{"hidden_size": 192, "d_shared_expert": 0, "lr_router": 0.000534, "beta1": 0.9}
Below are experts of layer 2 (counted from 0) of a mixture-of-experts language model. Rows are named router (the router's row for the expert), gate (a neuron's input weights, with its number), up (a neuron's input weights, with its number) and show model dimensions 0-191. Each number is 50 + 10 x the weight over its row's rms, rounded and kept within 0 to 99.
After each expert's rows: "gets" lists some tokens that make up at least twice as much of what it gets as of all text. This comes from a sample of Wikipedia text that the model never trained on. Tokens count by the router's weight.

# expert 110
router:42 49 53 46 33 35 48 43 57 47 47 61 44 42 39 44 47 57 51 46 44 61 32 50 43 61 55 46 48 55 57 44 54 54 60 46 37 63 51 34 70 70 71 31 72 44 56 43 47 44 51 47 37 49 53 53 47 52 67 46 59 62 49 48 35 77 43 58 63 58 54 41 33 48 46 41 45 36 50 56 53 39 64 44 53 49 55 58 47 36 23 52 44 60 44 60 76 44 54 41 20 56 48 53 49 31 49 40 53 48 56 63 46 50 63 71 46 42 52 49 55 59 40 49 50 62 38 51 34 42 53 41 53 52 39 49 57 81 64 33 34 66 47 62 55 22 54 51 53 32 43 51 55 45 42 45 57 54 53 55 50 49 56 52 41 44 50 52 37 50 52 44 33 55 44 55 67 44 42 62 53 55 69 46 44 35 53 51 52 44 49 53
gate0:49 56 47 51 56 60 49 58 40 42 45 35 62 56 54 38 41 53 55 46 59 70 61 50 53 70 48 55 59 71 54 41 51 64 57 42 62 56 41 70 33 61 36 65 48 49 51 53 52 41 44 28 58 57 65 56 60 28 72 65 52 45 49 51 61 37 31 35 49 53 37 47 48 44 29 44 32 52 37 28 59 56 48 53 62 60 61 52 62 38 61 26 41 52 50 47 47 47 33 62 67 45 41 40 51 57 50 50 40 42 33 51 60 61 43 40 45 50 55 40 53 26 57 51 47 40 44 50 49 47 48 45 48 42 59 59 41 47 50 65 44 43 69 54 49 49 50 60 45 70 42 37 56 38 56 65 41 64 45 59 67 60 46 37 40 31 64 44 62 46 47 54 38 49 52 45 42 44 49 52 43 59 42 55 60 34 32 47 49 42 53 42
up0:48 51 46 35 51 67 44 64 53 47 43 50 57 35 51 59 60 35 77 45 46 64 54 66 49 64 49 38 51 54 46 46 46 42 70 61 49 73 61 58 41 55 54 49 44 59 64 64 39 44 56 58 44 54 57 57 47 47 51 41 61 53 29 42 52 63 38 42 55 68 53 53 47 48 49 57 56 53 53 46 41 39 49 32 50 44 53 58 56 47 41 26 43 66 38 57 51 31 51 66 51 59 40 63 61 40 44 52 36 41 58 49 36 57 49 55 50 55 55 41 49 50 54 38 37 56 68 54 40 31 57 60 55 49 42 54 67 59 58 47 33 61 57 55 49 33 72 70 43 47 53 53 63 40 49 62 47 59 65 53 51 37 63 51 57 55 51 36 64 29 49 32 34 46 70 57 46 51 56 56 46 63 71 69 47 34 52 44 37 51 51 54
gets: "in", "is", "on", "us", "ian", "un"

# expert 117
router:50 51 66 35 51 27 62 33 57 40 41 31 30 40 43 44 70 58 58 72 38 49 64 52 39 51 59 48 47 46 55 44 44 46 60 59 50 53 53 15 60 51 37 31 55 37 54 44 42 56 39 38 31 46 51 37 63 41 61 61 45 34 52 49 47 39 54 54 56 50 67 52 65 49 49 50 62 69 36 45 54 62 61 59 37 56 46 39 53 50 35 33 45 53 46 45 37 51 52 52 44 65 44 45 53 44 44 42 47 51 65 56 46 56 30 64 42 53 58 32 41 61 48 53 51 41 39 41 37 43 37 48 62 44 47 51 61 55 46 47 31 61 42 64 49 58 51 59 44 67 46 59 47 50 42 63 53 56 47 66 71 52 44 50 46 54 41 65 61 69 50 64 35 67 44 64 50 43 49 44 60 43 50 40 55 50 48 56 62 42 46 55
gate1:39 62 32 46 56 49 35 34 31 63 46 45 60 57 39 41 45 47 59 55 65 49 42 67 61 51 43 52 55 55 61 61 49 47 46 32 50 46 62 49 60 62 58 42 38 38 77 42 66 36 45 44 41 67 57 27 53 55 44 46 41 30 51 58 52 41 53 55 53 39 38 60 68 44 39 44 50 34 44 60 55 34 29 50 54 56 46 43 51 52 52 34 45 41 49 52 53 72 31 67 50 52 39 43 46 67 52 33 54 55 38 43 59 44 49 69 49 50 44 62 46 52 42 59 42 48 59 47 60 45 52 45 38 60 50 46 57 67 56 47 36 34 30 42 58 63 35 41 62 38 53 38 40 57 38 50 56 33 58 61 59 55 49 62 42 61 45 34 30 48 46 39 33 45 53 39 55 69 43 64 52 57 44 45 58 45 49 49 55 48 50 59
up1:50 55 63 43 57 54 38 43 48 62 57 43 78 44 54 55 55 65 49 65 49 62 50 57 49 22 68 45 45 41 45 49 53 41 64 39 30 60 44 46 45 61 60 47 46 43 41 45 53 43 38 59 49 30 52 40 36 45 54 70 42 62 57 59 31 38 54 57 47 46 40 44 51 77 48 40 48 40 51 47 53 64 52 48 49 45 49 56 49 66 47 54 53 43 48 57 46 39 49 29 55 47 51 43 45 60 54 55 42 41 48 45 37 41 44 52 48 48 71 66 67 57 26 44 64 60 66 57 61 48 45 61 70 47 70 40 47 37 35 45 49 55 51 34 45 57 50 38 56 61 44 62 38 39 49 64 48 49 50 69 54 30 47 41 49 36 55 54 62 64 47 35 58 60 44 39 36 42 44 53 49 51 62 50 49 35 66 44 33 44 45 65
gets: "er", "ed", "at", "ant", "ot", "id"

# expert 13
router:55 52 44 43 51 55 42 65 44 55 54 52 25 53 59 35 54 39 40 38 45 35 59 47 39 46 35 53 46 38 52 55 61 54 46 59 63 51 62 45 69 45 35 69 44 63 40 51 45 53 61 41 43 48 60 34 61 57 50 33 61 43 50 46 58 39 63 46 43 45 38 34 49 55 52 48 41 41 50 55 49 61 37 42 54 39 39 35 48 52 48 48 44 44 48 56 54 40 47 36 44 49 58 65 40 45 70 57 61 71 39 60 55 53 55 51 60 59 54 42 62 56 53 30 39 29 50 46 47 32 56 52 60 69 59 53 50 48 55 29 55 54 64 63 60 39 64 50 59 51 51 56 54 44 41 67 34 58 31 56 53 49 40 49 31 69 50 59 34 41 49 64 38 56 54 63 40 36 68 60 46 42 58 59 33 54 42 34 30 34 35 55
gate0:55 64 34 39 48 59 43 72 54 58 75 46 43 48 54 34 43 42 40 53 49 33 51 43 37 47 47 62 51 60 43 48 37 52 59 46 55 49 58 47 51 43 50 63 45 61 48 52 29 50 63 33 36 61 55 26 44 55 43 48 69 49 48 40 47 46 59 57 41 63 45 42 56 66 60 53 33 41 62 57 48 55 52 53 48 46 40 47 52 53 45 64 51 36 49 53 76 37 33 43 42 60 69 63 43 58 55 60 54 69 32 47 59 47 60 53 69 63 43 39 57 51 58 31 49 49 54 57 40 40 48 60 58 61 48 30 37 53 52 48 60 42 52 50 48 36 49 60 54 46 50 42 60 48 45 57 26 50 32 51 46 46 55 44 48 55 43 61 41 55 36 65 44 53 67 60 30 27 55 60 31 38 60 65 43 56 42 37 39 43 39 45
up0:53 64 36 37 50 59 43 68 58 56 71 46 41 49 54 39 44 39 40 52 48 32 54 46 39 47 46 60 48 60 43 49 36 55 60 51 57 49 58 48 50 43 52 67 44 59 45 56 30 51 62 33 40 58 55 27 46 56 42 45 68 49 47 41 49 50 62 55 44 65 48 39 58 66 59 53 35 44 60 57 46 56 51 54 47 44 41 46 54 56 45 65 52 37 53 56 74 35 34 43 45 61 69 63 43 54 56 61 59 68 33 45 57 44 59 53 72 61 42 38 55 53 58 31 52 47 54 56 41 40 48 57 57 64 49 29 37 55 49 47 60 43 51 50 48 32 49 63 57 44 55 44 62 46 46 59 27 53 29 49 42 44 55 46 50 57 42 63 43 54 35 63 44 50 67 59 32 31 58 61 30 38 62 67 44 60 42 37 42 43 38 46
gets: "on", "ic", "ation", "ion", "ment", "an"

# expert 99
router:51 47 55 38 66 60 42 64 40 43 47 53 42 58 61 48 49 56 45 54 56 66 51 40 55 62 40 66 49 60 62 41 49 50 61 39 64 45 62 56 56 47 55 64 49 54 57 58 29 66 65 46 57 37 51 51 40 44 46 55 38 55 43 36 65 45 30 37 55 49 36 40 49 49 43 41 47 60 55 63 54 54 47 47 49 45 57 45 71 43 59 63 42 48 31 55 45 55 42 54 48 45 48 66 33 40 58 62 61 52 48 45 48 45 53 54 48 36 57 37 66 35 46 59 43 57 42 43 48 59 68 31 59 64 54 81 54 58 34 47 38 41 58 41 66 37 61 34 63 54 59 47 30 51 61 46 59 59 51 57 36 50 27 50 48 60 58 43 37 38 49 61 51 40 49 54 59 63 59 35 57 50 55 79 69 58 42 46 46 44 40 29
gate1:51 44 61 39 66 69 45 46 43 47 48 56 54 48 52 61 47 41 51 55 53 53 58 56 57 66 30 51 82 63 78 45 46 52 68 45 65 52 59 63 48 40 37 69 50 49 44 67 34 59 45 46 52 45 51 66 38 48 52 43 52 61 51 36 66 49 39 40 49 56 46 41 57 44 58 61 41 61 54 59 43 47 53 46 49 42 69 44 69 60 67 55 51 62 47 48 60 60 55 57 48 54 50 46 56 46 68 71 62 45 60 33 48 40 44 62 42 35 55 38 54 38 42 72 60 64 54 48 62 49 54 29 57 65 56 71 54 55 41 63 44 48 48 51 45 47 63 37 53 46 61 55 42 45 69 45 49 58 46 40 42 44 37 38 45 62 45 38 35 42 59 55 49 37 52 56 63 68 51 60 40 48 55 67 72 58 40 50 47 54 50 46
up1:53 45 58 43 64 66 42 46 43 46 47 54 53 49 51 61 48 42 49 51 53 55 54 57 60 65 28 54 81 64 79 45 47 52 65 45 63 50 61 62 49 41 38 70 52 46 44 65 33 60 45 43 53 45 51 67 35 47 52 44 54 63 51 38 65 49 37 43 52 58 43 41 57 44 56 61 38 63 53 57 45 50 54 46 51 45 71 44 67 62 67 52 51 60 46 48 59 58 54 57 49 52 50 48 55 49 67 71 62 44 60 32 47 39 41 60 42 36 54 39 52 37 44 73 63 64 52 49 64 50 54 31 57 66 56 74 54 54 42 63 45 46 49 51 44 47 65 36 50 43 56 55 41 45 67 46 49 57 44 43 41 46 36 35 47 63 47 40 35 42 60 56 50 38 50 55 64 67 52 61 36 47 54 67 73 59 41 49 45 53 50 48
gets: "%", "ation", "ence", " State", "ment", " University"

# expert 135
router:51 43 59 55 37 42 59 57 67 45 60 56 34 48 55 43 50 70 45 44 54 51 40 39 30 43 57 55 37 46 61 52 53 27 50 39 63 47 68 40 55 51 56 58 62 46 52 45 31 53 56 46 45 69 48 54 74 49 47 58 39 55 53 58 52 53 53 43 40 47 49 43 56 46 42 54 51 37 46 50 62 58 55 45 69 46 61 62 44 44 25 59 41 55 50 41 48 54 54 47 52 51 47 35 24 64 42 55 48 65 54 59 52 51 54 57 58 52 46 45 52 46 35 43 50 41 39 63 42 55 51 31 41 48 51 55 54 44 50 72 38 47 59 58 44 48 40 52 45 49 42 50 54 55 53 66 73 81 51 55 51 63 30 42 41 52 68 63 50 58 39 56 45 45 44 66 50 43 47 68 48 48 45 34 17 62 37 56 65 44 48 24
gate0:41 59 49 46 45 37 46 39 29 38 45 50 57 64 44 30 52 48 39 37 56 55 53 43 48 59 53 66 62 58 55 45 53 56 56 43 38 46 47 60 48 60 42 53 45 43 40 44 60 48 47 31 47 47 45 51 39 40 66 54 55 49 50 37 47 48 37 52 47 44 31 56 54 51 28 23 38 50 37 37 64 54 62 52 49 66 57 35 57 46 63 42 52 35 47 56 50 56 44 55 46 54 37 51 68 57 61 35 49 51 29 42 47 65 52 47 35 34 45 40 49 43 60 54 45 42 43 48 55 63 38 52 62 51 63 70 43 49 43 42 55 47 65 60 56 53 39 44 60 82 40 43 45 37 51 53 36 31 43 64 66 46 45 29 37 36 49 35 39 52 43 61 56 69 32 45 57 64 47 41 42 47 70 49 61 39 53 55 45 50 42 66
up0:41 76 45 55 48 49 55 53 35 40 54 51 53 42 41 80 33 47 58 62 42 56 50 40 39 46 45 32 68 50 53 33 60 65 43 48 32 43 44 59 48 68 52 35 51 46 46 42 47 58 57 44 53 44 63 36 37 65 68 61 71 52 53 48 44 51 61 65 50 51 43 42 52 41 51 53 55 69 52 43 43 75 61 46 53 60 40 44 55 55 47 49 59 42 55 43 72 54 51 50 40 43 44 34 46 44 57 32 46 28 42 40 54 43 46 55 35 65 47 32 48 56 35 61 50 56 57 60 49 58 37 66 34 44 60 51 37 53 48 50 49 55 39 53 54 39 49 47 46 46 27 63 53 44 35 47 25 43 56 65 60 54 52 54 59 32 37 48 50 45 32 55 41 45 40 44 56 49 46 37 42 49 46 63 66 46 47 36 61 45 58 61
gets: ".", "\"", ")", ").", "\".", ".\""

# expert 104
router:57 53 58 47 30 65 65 65 75 48 70 48 49 52 42 44 66 53 41 66 53 51 61 47 28 47 42 57 40 52 61 45 53 31 42 45 54 42 57 54 57 50 66 63 62 31 68 39 50 60 49 42 52 57 59 41 64 52 42 58 43 49 45 54 41 39 53 45 50 62 44 45 71 61 49 50 49 31 45 44 61 49 49 47 61 59 65 62 59 41 38 52 50 50 47 56 61 55 55 35 45 48 48 40 42 33 40 54 43 51 42 68 53 66 50 61 64 41 55 76 49 61 47 48 71 55 49 20 37 39 63 48 47 34 55 50 41 42 59 51 37 48 49 45 41 66 34 39 49 48 40 48 48 49 49 52 57 70 57 46 52 62 40 47 48 50 48 51 54 53 59 55 56 51 51 47 37 46 46 54 54 51 37 41 25 52 37 46 62 47 43 16
gate0:42 52 51 50 52 38 43 50 45 48 41 69 48 52 49 38 38 51 56 50 57 65 48 50 60 61 44 50 72 61 49 59 56 53 47 34 48 56 41 37 41 57 30 43 37 53 33 54 57 56 58 36 46 56 46 48 44 43 62 51 52 59 47 39 38 56 46 54 42 28 39 54 53 30 45 35 56 50 48 44 67 50 69 47 38 55 52 49 64 55 43 41 57 43 67 46 43 65 47 64 48 57 42 49 61 57 70 47 56 47 48 25 54 50 44 51 16 41 44 45 50 45 68 48 32 31 35 61 67 49 26 60 40 47 43 68 45 45 44 50 52 57 45 70 44 40 46 54 61 55 55 43 48 42 41 50 46 45 36 67 58 45 35 47 44 38 53 27 46 55 35 64 46 61 35 49 54 55 51 44 49 59 74 42 61 42 44 44 38 58 40 64
up0:40 46 60 54 53 41 63 59 69 51 55 58 54 32 47 42 44 48 57 59 45 51 45 47 64 43 51 55 51 49 38 52 55 55 57 50 41 51 51 51 45 59 55 46 53 43 67 42 38 58 61 49 33 65 51 26 39 58 44 40 48 68 45 45 42 67 53 37 48 64 54 58 43 30 64 61 58 59 71 58 42 51 52 41 32 42 54 61 60 40 33 58 53 55 56 44 53 81 54 60 30 63 50 53 34 49 52 58 54 55 47 52 51 51 49 53 59 35 49 57 58 66 64 45 43 39 42 50 52 32 55 62 46 51 42 31 48 52 51 49 36 68 48 59 26 44 37 61 45 36 55 66 49 61 28 61 55 51 33 51 45 43 47 53 53 48 42 46 46 65 26 70 46 37 41 52 56 65 43 47 56 62 56 62 41 73 47 46 47 50 69 36
gets: ".", ").", "\".", ".\"", "199", " ."

# expert 33
router:56 47 48 37 37 32 50 47 34 41 47 47 31 41 48 46 63 58 53 51 34 55 61 52 53 55 53 48 45 46 55 42 63 24 42 64 37 66 65 28 61 45 41 65 60 53 62 58 43 34 68 41 51 31 37 42 50 60 58 66 52 55 48 62 46 38 44 44 40 61 65 47 78 54 45 53 65 70 46 35 41 57 42 45 55 58 43 46 45 43 50 47 35 58 42 53 28 56 40 56 58 48 63 50 39 56 26 41 50 43 60 53 51 68 56 56 60 67 50 43 61 54 30 45 77 63 29 58 35 55 63 49 51 36 42 40 53 63 39 43 63 68 51 64 48 54 49 55 53 53 47 64 52 62 40 62 50 50 48 52 44 50 47 58 44 51 47 52 35 45 56 54 59 48 55 54 55 51 41 32 54 55 50 59 50 55 44 50 53 47 41 35
gate1:37 48 57 66 46 58 43 41 61 44 45 60 56 59 64 39 33 46 38 46 63 59 45 50 38 62 59 54 50 62 63 51 52 45 55 33 58 33 42 74 41 57 50 52 41 51 49 34 54 75 35 32 48 65 58 56 63 39 74 52 43 48 65 35 63 47 32 42 47 21 33 49 49 38 36 32 44 49 45 47 52 42 55 49 56 51 60 55 64 48 49 38 56 45 60 47 64 39 44 58 36 51 33 57 56 45 73 53 48 51 40 39 62 36 46 57 38 35 58 48 56 42 60 70 37 56 52 50 62 63 51 35 47 46 64 70 41 31 53 50 39 37 52 55 55 57 35 52 52 54 43 37 40 35 51 47 50 65 48 60 61 56 45 37 49 35 57 46 44 52 56 53 57 63 33 53 56 46 53 53 57 54 44 40 56 34 40 48 50 47 54 52
up1:47 59 47 47 41 44 67 51 55 45 48 55 51 50 53 47 72 22 64 61 49 47 53 42 43 38 55 51 45 39 54 52 45 46 43 44 43 67 44 50 58 45 73 59 55 66 60 47 52 56 58 50 48 53 55 51 58 40 64 67 38 66 46 48 70 51 40 39 31 56 62 55 45 42 64 48 63 61 53 50 42 38 50 42 47 51 49 49 54 50 43 31 59 58 38 48 62 48 51 59 46 32 49 52 51 54 36 64 38 57 61 39 40 48 42 61 54 54 54 44 66 48 50 50 48 65 48 67 49 59 28 55 56 47 53 61 55 28 63 31 53 49 59 51 57 70 46 57 73 38 49 50 42 47 45 42 59 61 70 45 42 57 58 75 59 60 48 53 37 49 72 56 48 64 46 46 21 52 46 40 48 43 64 55 50 46 26 34 41 36 61 35
gets: "et", "'", "ant", "ine", "le", "and"

# expert 81
router:51 24 57 55 42 43 68 52 27 34 60 47 41 51 33 45 46 58 53 54 42 48 51 38 47 49 58 53 46 40 53 39 52 51 56 51 42 54 60 46 70 52 82 50 64 74 58 52 34 47 35 45 43 48 50 31 84 52 45 58 39 48 42 49 55 52 53 36 34 60 45 54 75 40 48 50 49 79 45 49 52 64 44 35 54 36 46 51 50 53 28 49 51 51 25 51 32 60 51 34 49 44 44 43 33 27 58 52 38 48 48 51 57 46 62 49 46 48 38 53 38 51 32 46 63 38 55 39 45 49 48 52 56 40 53 56 52 52 41 46 42 63 52 51 51 33 36 64 55 53 46 72 48 56 51 46 56 54 42 57 58 56 43 55 41 55 56 51 57 64 45 54 35 52 50 61 42 42 54 60 55 48 41 29 46 52 45 46 62 50 52 44
gate0:43 45 47 44 44 39 42 39 50 45 45 62 61 60 54 54 26 48 37 40 75 59 60 63 63 63 49 55 58 53 53 54 63 52 55 42 57 42 42 53 58 51 46 49 39 56 41 49 59 44 48 43 49 61 52 56 40 48 52 66 54 61 54 41 54 54 42 53 63 34 42 53 50 38 46 39 37 53 54 53 59 58 58 58 46 55 46 37 44 53 74 57 59 36 60 43 48 53 28 64 42 33 35 51 63 62 52 35 60 55 33 41 58 56 54 48 50 47 43 55 51 30 54 63 36 45 44 60 47 75 45 61 46 54 62 63 42 38 38 42 65 50 73 55 45 51 56 29 57 63 47 40 45 40 50 55 35 48 43 59 56 36 34 54 40 46 50 37 35 45 48 58 51 47 19 43 41 56 45 40 43 52 72 30 65 29 36 51 53 47 58 64
up0:64 32 60 63 37 46 61 45 51 49 53 39 44 45 41 52 45 42 66 55 62 36 55 55 49 57 54 49 41 38 72 65 30 57 37 66 75 38 46 44 58 60 43 59 57 54 58 65 59 45 29 52 56 53 41 45 54 43 48 71 51 58 45 47 50 69 49 50 42 52 44 40 38 39 43 56 36 39 47 68 54 38 40 70 66 62 46 56 40 49 41 59 77 42 60 49 49 57 56 47 54 48 70 49 43 41 64 64 49 32 51 44 58 53 57 47 44 60 60 50 35 40 46 41 56 49 59 49 60 48 61 43 47 57 59 52 51 34 62 47 55 46 63 41 37 40 55 34 42 64 31 59 62 58 63 52 60 54 61 30 52 42 64 72 46 49 30 54 35 54 47 64 60 49 39 54 53 45 39 53 56 49 40 51 54 41 74 46 58 48 46 43
gets: "u", "/", " -", "st", " by", "'"

# expert 7
router:40 61 54 45 52 41 54 50 57 53 48 32 33 44 51 42 51 60 37 45 37 51 68 56 25 54 65 56 41 59 57 50 47 55 50 47 40 39 33 57 49 56 57 51 73 41 53 35 49 61 33 53 34 37 45 39 72 54 62 57 51 43 55 59 59 33 52 31 72 57 54 46 47 40 53 43 43 54 38 47 49 57 36 51 67 43 30 44 58 42 48 42 61 42 60 51 48 48 45 20 49 57 41 49 24 33 46 47 57 54 47 53 51 41 49 52 36 39 59 33 50 59 33 58 32 44 45 66 59 53 62 61 42 49 33 51 50 56 52 48 49 44 42 52 43 53 52 30 59 43 52 66 43 64 57 48 66 68 59 49 70 63 64 46 42 58 47 70 59 64 42 60 54 49 49 54 38 58 46 54 64 53 51 50 54 46 39 57 52 66 60 41
gate0:41 43 42 57 60 55 44 35 41 52 60 48 65 60 28 44 33 56 40 53 82 50 58 45 57 55 40 63 65 61 74 58 46 41 42 44 51 52 65 69 37 56 61 57 50 51 53 38 49 46 49 40 58 55 47 64 40 46 60 55 54 48 57 39 45 63 42 72 43 32 37 55 54 20 31 46 41 46 48 55 56 53 50 45 34 54 64 40 55 39 53 62 45 43 38 44 64 54 44 57 51 42 48 44 64 54 57 34 55 59 38 26 58 42 38 48 52 38 62 56 40 47 70 57 46 52 47 46 58 63 46 32 65 56 62 62 58 39 42 63 49 44 62 48 51 66 46 38 44 61 59 37 48 31 49 54 42 47 46 58 55 59 41 38 46 44 60 42 42 46 50 52 54 49 28 47 44 45 37 68 34 53 65 48 65 45 51 53 44 55 49 56
up0:68 38 52 58 32 40 45 45 58 34 41 56 57 53 70 42 53 55 51 51 32 62 42 35 45 56 54 49 56 51 34 36 69 45 52 40 59 48 49 46 46 54 48 46 37 51 45 63 52 33 72 35 59 67 55 56 53 52 47 40 43 60 58 53 60 59 38 40 39 46 66 59 43 75 47 38 54 43 66 41 66 44 60 55 60 55 57 59 40 58 54 57 60 49 62 44 32 47 50 74 41 40 60 61 49 54 48 53 38 40 53 48 61 48 57 52 61 65 39 56 51 39 54 33 54 54 38 45 40 44 40 56 48 38 50 57 41 48 49 33 66 55 51 58 62 40 48 60 67 47 43 47 49 54 38 66 35 31 39 57 42 42 35 51 37 37 66 60 50 48 55 56 52 62 55 58 74 38 46 28 43 45 37 56 37 45 50 37 65 30 49 58
gets: ":", " as", " at", " with", " for", " time"

# expert 88
router:48 38 48 38 38 39 59 43 53 34 74 52 46 57 32 42 36 73 51 52 29 66 46 35 39 53 52 47 47 57 60 49 52 41 54 58 45 56 41 32 56 53 37 50 48 57 62 51 45 57 60 46 55 42 56 56 43 47 61 65 56 28 42 58 45 73 52 45 37 56 62 41 54 62 46 43 49 58 62 48 55 41 66 54 32 53 54 40 49 46 43 50 30 54 47 55 65 46 53 45 52 53 80 40 40 63 53 52 50 70 46 59 51 55 55 74 29 58 36 53 44 79 51 39 51 69 48 42 39 46 44 60 48 55 52 56 75 45 52 52 45 64 52 51 55 28 39 54 49 54 53 44 56 65 39 39 61 63 38 53 54 55 44 33 40 36 44 51 57 60 57 43 49 57 46 46 59 55 27 52 48 51 47 45 45 52 32 52 50 35 55 46
gate0:41 51 37 44 52 49 56 46 19 67 62 82 50 38 52 32 61 43 58 55 40 52 38 64 25 63 27 54 62 40 62 52 49 47 42 53 43 54 69 43 59 58 49 49 46 51 56 49 37 56 69 29 38 45 46 45 37 51 38 50 55 57 51 39 53 71 54 37 47 59 50 56 65 55 49 65 54 47 49 46 44 42 48 55 48 53 59 47 57 45 61 71 53 55 42 32 59 64 51 41 37 65 62 39 49 55 56 56 45 65 40 54 61 60 66 54 59 52 48 49 48 63 35 53 62 48 34 31 49 51 64 47 52 47 41 64 72 53 61 43 45 53 55 52 48 33 58 52 56 57 55 56 43 72 42 57 58 39 57 40 47 64 51 38 52 52 52 31 64 38 56 51 57 44 47 41 57 55 50 35 37 68 44 60 60 51 57 60 50 43 51 51
up0:56 52 62 50 56 51 47 51 70 34 39 23 46 61 51 68 36 49 47 47 63 48 60 41 74 36 64 48 25 59 38 39 48 55 53 47 61 52 35 54 39 39 44 48 52 52 50 57 56 46 31 75 62 56 52 59 63 48 55 50 38 44 47 61 47 30 46 60 55 45 53 46 42 46 57 36 42 55 54 54 52 59 48 41 48 43 38 56 47 55 41 27 47 49 61 65 50 30 52 61 59 34 40 69 51 44 39 46 51 33 55 47 39 41 31 47 39 52 51 51 52 40 64 49 30 55 65 67 50 51 35 57 43 65 56 40 24 50 37 57 50 46 44 50 51 64 38 50 46 41 46 43 57 22 57 46 39 65 51 61 52 42 52 58 53 51 49 64 40 64 47 54 43 52 53 58 38 48 56 68 65 30 55 43 42 49 46 40 50 60 51 46
gets: "m", "g", "us", "il", "ro", "um"

# expert 143
router:66 43 49 68 48 39 30 30 55 45 73 49 39 51 42 43 32 65 46 50 58 47 44 50 46 50 43 51 56 49 51 45 51 60 55 39 41 48 36 57 57 52 68 57 58 52 60 40 62 46 37 48 55 53 71 42 57 53 47 51 43 46 57 51 63 58 69 38 60 37 29 58 37 50 41 40 32 19 47 49 34 57 48 57 59 53 51 49 41 58 43 49 44 49 35 41 39 44 66 56 58 39 63 49 51 46 59 42 45 53 28 55 55 60 56 56 51 56 50 83 52 58 55 53 46 35 44 37 43 49 63 41 50 54 56 58 42 53 56 50 49 57 45 34 55 32 61 56 47 51 42 81 50 53 62 64 43 47 58 49 54 54 41 25 46 52 43 56 51 58 50 71 26 40 41 50 56 54 70 56 58 57 49 54 45 50 54 44 50 33 46 41
gate0:49 60 60 71 57 42 48 49 47 34 43 39 55 53 56 42 38 54 42 43 60 46 53 52 38 58 63 53 60 64 65 34 57 47 31 29 47 42 36 64 34 47 50 46 55 43 35 41 55 54 54 36 55 46 45 55 62 54 61 56 53 48 45 48 53 43 38 61 38 39 50 53 60 42 31 29 40 45 41 54 64 40 62 41 53 60 64 48 46 44 62 53 54 41 44 35 52 50 35 40 53 41 61 40 53 50 62 33 46 57 35 49 59 64 63 40 41 44 40 45 56 37 71 56 38 54 49 68 46 61 30 56 43 42 62 61 25 56 35 67 55 49 60 55 50 50 41 44 46 73 50 28 42 28 55 41 50 53 48 59 52 46 44 31 37 32 62 49 42 58 55 48 55 64 34 37 42 49 40 64 35 41 50 45 62 43 44 55 52 43 58 50
up0:34 51 54 51 51 65 61 62 43 62 26 46 56 52 53 43 53 54 62 47 46 50 50 41 50 51 52 56 52 73 50 43 71 47 52 39 54 51 59 44 43 57 57 46 53 33 53 67 60 45 58 39 47 66 40 60 52 48 71 71 50 48 50 45 32 56 37 50 45 47 54 48 50 39 51 60 35 37 24 45 56 47 69 43 34 46 50 68 55 22 43 51 35 53 56 62 43 74 42 44 38 43 37 42 35 45 63 39 51 60 57 58 46 53 60 44 56 55 40 44 39 49 46 47 45 57 47 50 45 65 38 53 41 51 63 45 55 33 43 49 54 42 56 63 51 68 38 56 58 47 48 30 43 42 37 53 42 36 42 57 58 57 45 59 34 39 65 46 45 55 57 40 51 67 62 58 55 53 27 43 41 27 46 47 39 42 36 49 50 56 71 66
gets: " as", "as", " by", " a", " which", " have"

# expert 29
router:32 53 55 43 41 37 44 47 43 55 41 46 35 37 51 37 54 61 36 52 55 48 52 51 35 48 56 47 46 53 50 60 40 53 59 50 45 64 52 23 57 51 50 43 48 65 48 63 57 48 51 45 61 50 58 28 59 50 49 49 44 41 41 37 71 77 73 48 60 48 64 38 38 48 43 41 59 60 58 46 47 61 59 54 39 31 48 60 56 51 35 34 47 46 47 61 31 49 49 54 58 58 66 49 29 53 46 45 59 60 44 54 43 61 71 31 43 47 40 44 35 51 50 42 40 53 61 25 44 42 52 49 53 79 41 43 50 44 57 43 36 59 47 48 49 36 50 41 55 39 57 64 54 58 65 49 46 58 27 50 44 68 66 64 73 44 50 55 47 51 42 49 57 49 47 42 51 63 60 44 58 45 43 37 31 62 39 43 43 52 53 59
gate0:73 58 35 68 49 72 25 53 54 49 43 48 59 66 65 40 44 49 58 35 50 52 62 60 56 61 54 46 50 48 53 52 57 64 41 55 52 32 34 53 47 41 56 54 52 53 63 25 62 73 44 49 47 46 57 62 59 43 56 60 52 56 66 69 55 41 35 48 44 40 28 43 61 40 33 50 36 50 37 39 57 51 52 50 65 56 51 43 51 36 66 46 47 49 39 55 39 31 53 47 61 34 49 51 52 47 55 49 43 53 38 54 51 61 50 46 65 36 57 34 48 43 45 57 56 45 39 65 65 59 53 44 55 48 56 65 48 60 38 60 60 30 64 68 48 60 44 54 46 56 35 53 48 47 56 55 40 43 50 69 71 59 46 40 31 38 63 61 36 53 52 49 72 54 46 41 54 36 38 61 50 48 56 46 49 44 46 36 46 50 42 47
up0:42 58 59 57 34 41 37 64 34 45 55 52 50 40 60 59 50 31 45 41 48 40 63 49 38 37 44 37 38 48 60 48 49 53 55 53 43 53 55 56 41 42 57 68 38 63 61 49 40 53 41 42 66 45 55 52 62 44 60 51 47 58 64 46 47 57 56 63 59 38 66 37 49 56 48 66 52 55 43 33 63 47 59 54 35 37 53 62 63 42 52 51 38 59 62 49 54 52 41 42 32 67 56 43 57 63 66 45 39 50 52 38 48 48 57 46 43 31 61 28 49 54 52 69 39 61 45 65 58 55 62 59 40 53 45 49 49 50 37 64 64 52 30 59 40 42 54 71 37 48 49 54 50 25 57 58 63 56 47 58 27 66 43 38 62 37 69 50 67 32 46 55 40 48 36 52 69 56 51 43 50 51 49 56 52 39 39 40 43 33 38 48
gets: " as", "ig", "ard", "ik", "ib", "ric"